Experts of a small language model.
Experts: 96 experts in each of 10 layers, 32 SwiGLU neurons an expert, 8 picks a token.
Below are experts of layer 2 (counted from 0) of a mixture-of-experts language model. Rows are named router (the router's row for the expert), down (a neuron's output weights, with its number) and show model dimensions 0-63. Each number is 128 + 32 x the weight over its row's rms, rounded and kept within 0 to 255. Numbers have three digits each.
After each expert's rows: a language model's description of what the expert responds to; "raises" lists some tokens whose logits its average output raises strongly, later layers aside. This comes from a sample of Wikipedia text that the model never trained on.

# expert 54
router:173106163143088125162139173063107117154124162173136118157128142184159117096118109148135128109058123147174127083093122147176126134157186165066106081076129096084115166075104141103103168173093153
down0:150165148133163172149146069157116105136144129137180066182106195115106169114104174071133132151124124097201124114108125111194050166126181118119137143177091130110131121117145094152135139114091121
down1:099133151164146151131096151169098193078143210176148076128144148156166194178146073072064132134124131161060109138120151110163135142180073138132140126117108118095128153083151104143132120127135108
down2:123193150105152166163172154142067108125159133094119137118161185107104122146116120105164149183146124048149144165164107056129159144077138120080121161143107119127082071192077096177117121143096143
down3:139084139174146129136128126172101137175147090090148167147153157126162207145100108134102134169166138110066166095123059133163158139082094104144134207139086045154146165184110192111148155083102166
down4:098095135169127117096092068101123115130126066124090149194102109185095169148161155116176089097159140144121077160108082113116127110171166191079132119130089106161094124079131127099108142094102163
down5:141131188129165013086166076143103114115124162182101112164135074147118156166142107163119121166096129145136141133140122136196160158088087084195171108092193152125139114120105141177127137208138130
down6:162106173139109148154051110121131148116098098148115134099158123182159082092096119145132072150132168105133120147190196085162114167121109127119141183160134127097130173197083080176135118157127136
down7:171063151101113173138092073147158117117134157159156138094206151089140104151067101118113111105168076160155073167131120112176113062154137158151146093107129194090164112158105145164102131131130119
down8:088141169170128147085147086171133187150096185104107084177094111174152102112159148132139147139133112122167139137168150125083184126113141141155182143130130150138135132118104133124119074078154119
down9:127164134124140195069108108147137131093157115089114145153088150081156135161164091135119085100105119128102128108163096063187138051151168101223078130161078136170134135153113087116130113145118178
down10:124123093180113075125097184099137132168096112113114127131098170077186146127147132153157053086120193134127151077072186185072164131101096112108106157098083088096121184061126121075141154194115147
down11:193057138130125140104171152105123120154131082141125158074086179117120143103148109137146169095118135151086151122093100147140137147139079173153142158112135166135163174193126190097159070128087151
down12:098059152136121151162070099123153090150085135155125120112059150148180147158110098117153109093140156112084110155120164176073116115096104109130125072098152127107131090135145195100120135121171095
down13:125155181202168112049117137151123125095088180162122100124141135166141137120131140084104157158097108118104165107087081153164173118131135147195158094115101153085100145184112114106149093181107083
down14:129097132135159107157138117145144182049152130145110139179084196105152110076169118104119180140137149177165127161115110167164123120153128031122125093111113168131096144158158138125143135087146193
down15:122107126094177101149146059114082149129168132147108117169119134124140172129063112167104109192144112136169189126171135139117078092119110142125086114124158158170081185192158145148116122071169105
down16:156187130117113127154152128068162073133110108112141153095030128127111128111108132096161093131101158079062136112160087122140141140189104109089107158174155130095120168082123153154179125091174150
What it handles: Compass words and proper-name parts in geography, institutions and routes, such as North-west, United, National, County, Eastern.
raises: " (", ",", " and", " in"

# expert 30
router:171129156157114126144183115052111159168155179121146069164159141186192171108141098123131146165108147138122138107109120138137185158126154123121133082130133091115101141108078201097072130125104126
down0:103156139107160147123122141165113168116132107216144113170169126186097132150170086079133156126159095145171129146143102101160132164129153160158116077086206126028160184129149097129091111189093137
down1:170191121148161114112120070131091139131133134115114130142086204152095136130153152068164121082192111126157165106134133139161162124178097095138137083092114135134064162145115104130160136125144112
down2:093149125110167135104138134156177173087130158144123118150185165154070039111190144085130146131152123150172158146098137102162140146130108121132150102141121123162144139027132117144146153104108137
down3:155120100155117141139115073135134111138108105099154191133040084060174144123124078162125088167137140103139183129052122136114119168104078036134125133132147105132170147122166113125148177161141121
down4:156074092113152151155124096143108146087112174169132085140142125132146084091122162169121145086114127169113108081137138173126054162164076122165086116058101083152117106068116128158132124110157124
down5:139160103157131139147124130116112149140163062049109096095139133098213058188116141096103115156123115121098121092142162118134097054166193077114146170154123167193113082171123091127125179118139079
down6:127104128148143167113190158120203089101153165099126136106090129093191146153133166214123158129100146163102139150145116080094120147103137193170133077097124132127095158144094134162116144110109173
down7:151101151123121133108148112119071124079116115103175123184155101118143139102149160090082127085076136183064077141139148166114107176068165061094118127091127134130149090137134112149176135136160141
down8:099090117101122094146207045147070090152148195120165075092118129106132199102106083082125140107112090154043114122120165129157121135178122129143127115136069134130103108163118173139133144094116149
down9:113109136154153088165105154199157147137167148141142093204141160131112206070103114090112106139138138111095148126196137133148114115174156117053080130058155108098170117147132091091144126118118178
down10:122074084129125157130133129093175053156126154142096105099107161142194047124100122112112112136133167125140144172163148074111066114120110100131170115134072113142147155095118144072134150151082134
down11:103143123133140106101094106101134051082144177148127126162100140188111117072087130101155101110046132135153145133083094111127118106113130123107059105100153099103138115112164089142141131192120173
down12:097130096183139101086059122139134084140087172142131074163175084106152131109158088096103097133089120183141091132109157126148164101175144105123208097105113106107197159152173115127108106108181138
down13:115125138143099094147142109103100122118154097104106122109086115141103159170181182135131167177124101043120173178088110095155136128069147087142148161196173137156148174163042175074108120112153102
down14:033094132088098167152148158160131183139162058140132068107161145156064131120150133108067107184180117156157122114118113135176147063134121145139106144181127089155140154114074148107129106139133146
down15:082114057168191120122078117137151143080105066145156119175092214104175173149127125113076100139136071115080128103037085097123129130113144102137148136130129143113162150161093120155144149153147152
down16:174125097117157149128152112131113139143086114069180120146189095116204134141063117161127197149203134139106158147137149081135117106096128089123086140136136107133159128157037133151098131149115120
What it handles: Word-final suffix pieces and common abstract nouns or verbs, such as advant-age, govern-ance, -ations, project, failure.
raises: " |", ";", " (", ".", ","

# expert 31
router:148139170122089134119200141103102103195109157143155061154140150135158169094111130199138120131143142161157168117117071172157145160173128126125071100115138113086094202101115190118133191170132141
down0:147166110072140104118100123160124134069125056152135112087190167087102115120093195168121141156113114116083140083112147105156122118111134163182096086122150116063139166133082102149191096129090173
down1:134150138117144145134101170139115154139131117109104098093141124090059150096064126140155122145129098083145126051096173116129154113090064058112141110099141154138113110183133149068134085118128170
down2:117125050128141085155121148099100110080112129137114134139010117120106092152147149098130157135121166113159093102115124124060147123104138132129102169112188058125143111132156107149087146123140112
down3:146139100157078198131126219180142154157159151156208103062128138152148116134152094154163135146132156144156142135157157081071074211116124145106157164173111160147080130125073104139085132178114148
down4:119149125121076152145179182082099079100118042111106130171187158116141182127147134204096127119151134167149101118154158148110112133189161088129155128093099151106141099138078094088169126140093115
down5:080144103139134094123093086112183136120121081090124114147125109109060120128131085153118092124131097120125156149165128083135077068177122110113078133083124105158124107152144140115130131154181105
down6:181059121099165109113166086143155146132107138149123193152178126142118171060099100100184136146125117180156074145163133089117117163085141063113060099158136102148128142109109141117117072141128146
down7:150164137088096111092163050011114096100075126168160148097070141137137077139154123145129111135097170156138089113092153145170096104155121147104102093142071084137117105117137140168179076147150169
down8:061108102094099076152097116111094148142098152094097137135118107129165093126172170056113125100123130167100106134129149113102155144161142146087139188119122178142161091056116095158111068089159123
down9:129206089157086171128161175130053102142191090149168134126107160110147170156078086195180084098160144171105121102166160135082144134107116128099128121197112111109087126151124145090159152098109144
down10:134189079144108078126144099100126105101152103086106180138156125142178097113131118118095155110092125168126094121171152164118085201126151128187122164107066173134127146114134133165147104198154193
down11:084100088131138075133054103125160144100141076138130109134091165134157139225135103170172161168128115135158143106145138132075091094073144123090021132081141153129164069052150131172150156136138162
down12:146140141105164175073117111152111131198151097141123153117153127165157134109118142086100138160134104137126108161160124149143157130079147161140171099094138120136104165108079231149182082129156134
down13:153160185100087135131097129145107089136135104153133027132128148075140097202197088095128155093117147092100144040117122136148157140137082078110147049136148151098131152133140100098146124167135098
down14:105122134119160115143140088107156073122120127139122088168101125029104113129183083156114114199148108173098100105096068116105119115134198145175186032103164145114116122079137105176096189093161108
down15:166151174154136149127092155123120175134147129097165117143150146076184119153124117128162090119082152101114134161142098101120121118119133173133083113110187092183105128165167183092190171149104168
down16:160106116130103126068136077101182156113140143188083197147114151125146106165217159153149109117121161160137118193105096121124107134110130147182134191102102082089165214137134109102126118169121132
What it handles: Words in sports-results text, above all time after first, plus over, out, off, side, loss.
raises: " of", " in", " and", " (", ","

# expert 47
router:153101156164109152160152163074092141122127179172132114191133144142123176056109078125140138132120133158141147120099154147112176145116157137108135117105125093117104151067099160101082153166095179
down0:123102087089162153103065102131147065094117077172159091142110067093161131107102121128127105163146107177106149116116132118097184058113058173137172111123107092097138098150123130153115144096157164
down1:140159074093116102135196111144111130146130129137125132142146099085113127102095170185144155123138119122129218130173110161087164117080183038149110119160066125091206101061123142143107138118146085
down2:109173125161094159203127182153013128114110162078138129101121189086140137128109109156091141136153117144139109167086177078172079139131151147109161100143165159130086116120106090142191219096152143
down3:130134144183133189140142097146138090069112101122185102077130143139136067110106114160127160109132139183157129144168129075145132114141115050174160136114171129119159087066149186123080078162115101
down4:130130125139168152104214157193144163127166103158166138109126096123107132136097115154184040144169159169185112113127072140134123158101132142122116146193094176152122160085136115112166131171095100
down5:085102166133107110074144098140061106134062131113101109148143132158128128188132171145171151186114125151091101152078140162139173124105124142164126141164138122137107157160122150091184173140100156
down6:101109160139114140101090109061200105229069147155186120114112103157113167155130130093126136179075161183091083126119082154089135138159093050139116172096106121145124178092174206156100154136161104
down7:114114110149152116109124098167156136181138123060136083122126167123127148183138153116164151179166147118134171196166146121129142100105201096120163130122144159137148137106088107084102112110080101
down8:112138148190166162139168176181109122138131086126089126119095120139172090214119115124125116127149175094150223076168138118167111084139094116088110173113118081092098163135115172055156165136119125
down9:071120114162114089101048112112095098170065133114130111102114114151146137147084065118102057104104105135120092164136118130069122121144155075185123082086079165133125126099165095106156108082072145
down10:152132069109075103167156150112124097174122195083143150111128163081114115124133139155124084103143108146133115192125114044104119134159085194150084128143101191104092111128145123120147111119129126
down11:108159091187110117079122135176118066109170130169143107152165110112206143108128129109105156101114120075098131087112114165105150145122099103181120124151088176167112121180146130100093165105123169
down12:156132021186151150113134128117101119152172133149155199098141171116180171174181142138149118140101194130138107066103124124121128136106119122115150183160086084155197108136126149123195181144133173
down13:130185099153131108128087154110148161124109127105135092134089197091091115158150067091165104124122109150067135116095135119132209135138146064112120175152099150166085135188118128126150111174135113
down14:146112155120173129120113127183149137134105162168124154113138068158150103089113110109136135123123073134109110133162189092110107033101150070089139092132131061125113092129060161145084080145166149
down15:144122164140120090124153161130098191132110132089104132230187142129153139119134074102153173181115118097138130140101117197124188144113143091107101170076106214111119101137088120140131159132108090
down16:156113125166123115123128184105099150124131141110133132156082078153127102106143135115096155105165131184118080132138108044113177074183116123178175130156100081177072157127131119130076114134147147
What it handles: Single digits inside numbers, codes, years, coordinates and population figures, such as 2020 and AS-06, plus number words one, two.
raises: "y", "ed", "nd", "0", "et", "er"

# expert 41
router:149142160140101143147157137111077118161172175169116135133168119146176160139112097156125134142115131166152172099069140175144167118099136189127114128112148131087109154059085199122107127190061163
down10:106153153128099119145174140065168163162154134117131058114154172180115179139104164081121175119129197107145121101149136113120137169134125124123154147109086109139118169154105126124152154166113181
down11:085134022193123107118090120096101072164078175156152118115220110084086161164166107085110132137106116110120165108110148113141123163146160100116108102129169093102117122148152138083135127179131116
down12:153133118132116142150144136103071156154148113171155067131129142109079087043068121098125130179130087136105128070105162097139107064154130157048050107190125145113157118110146186105137175089090149
down13:058139147125180195156138161114088114152155151121080183102068184129134153112082136125139096128070074135110122090107216208121146121133113110145145187127131067177162107110094153109129125144191134
down14:084080125131115148165163176169161164173166072143095059118135169144139121124137138131133203206123126167106113147095132094134119110121096111161115115108075112076101146126109123102166098118154160
down15:170102080099143153156135132088093082174130184079162129136089189204081190138101104141106150137153141177141138076129151188108100124130139138076163145140132168131082108155157147168153094092150062
down16:116137133111088188137167170152154165156147096138155167097113205117098119086121082133133097143130123080124126093121156100113098160089079145156105078150128156121157126164070106155159126085106135
down17:155152147121108118108086137093128169153181175093117155138106136145155119037135133128138128039123176095111118057154141094126147082119131060136155116116152109084151208100136100130120191106141090
down18:145187101101116162151087152146163127104161175105085079152191172163138121139142120163097149182083123149174142133047088167099107142129179154123096135133144127157136171176105150109129206086122159
down19:168154128123113131111100122145124080152116090098156190103109131089067113146106132189162127168172154087160148155133098079105090158121158067097126145140160150133111142110119121154178077031103152
down20:092173157126168066138133167176101150085037128155100072151141149148130153160103126145124109138133121189117146134155159141164113158062081115154142101146063170143148141139146114158156186147139085
down21:124152145114128165110089123138074132154176156161103119105166154125137186137150026083092158134110088138160174133142131141085165149132069095163077094149099132145146068086175057145058128128112124
down22:161142153099124142130117166127111077163167117187137117142148082114179110183227126063151188090103059081135161141131155106114147146112134106130134153146093100140130140118142113139128128172095143
down23:106176122104170147144069148146112103132130126157138083104148153098147149047101093135141097118143095115159103129182131148093089194148130138127190115159095088133185135100098096116115069116142139
down24:128108180135147145121116122199120123148127098139128162095140171151054150143096138125062164095142158123114091145160119081104236123116164134100124132172134125156146184125102156094167132123133033
down25:160126109153103180134105153152094116156099131094132109071132171098091133139136155177153133118136131106109116113118183160083064074074106123141130151126095138161157096110205160174111130123072143
down26:094165155177126147107090126180140135128134108149145145120172129133134123224066115223066122129093147100126133091143134131148128112130200099119156120172151099178125157142126104153117162130117070
What it handles: Short inner pieces of foreign names and rare words, such as Dnip-ro, Milor-ad, met-rop-olis, and zero digits inside numbers.
raises: "y", "ez", "e"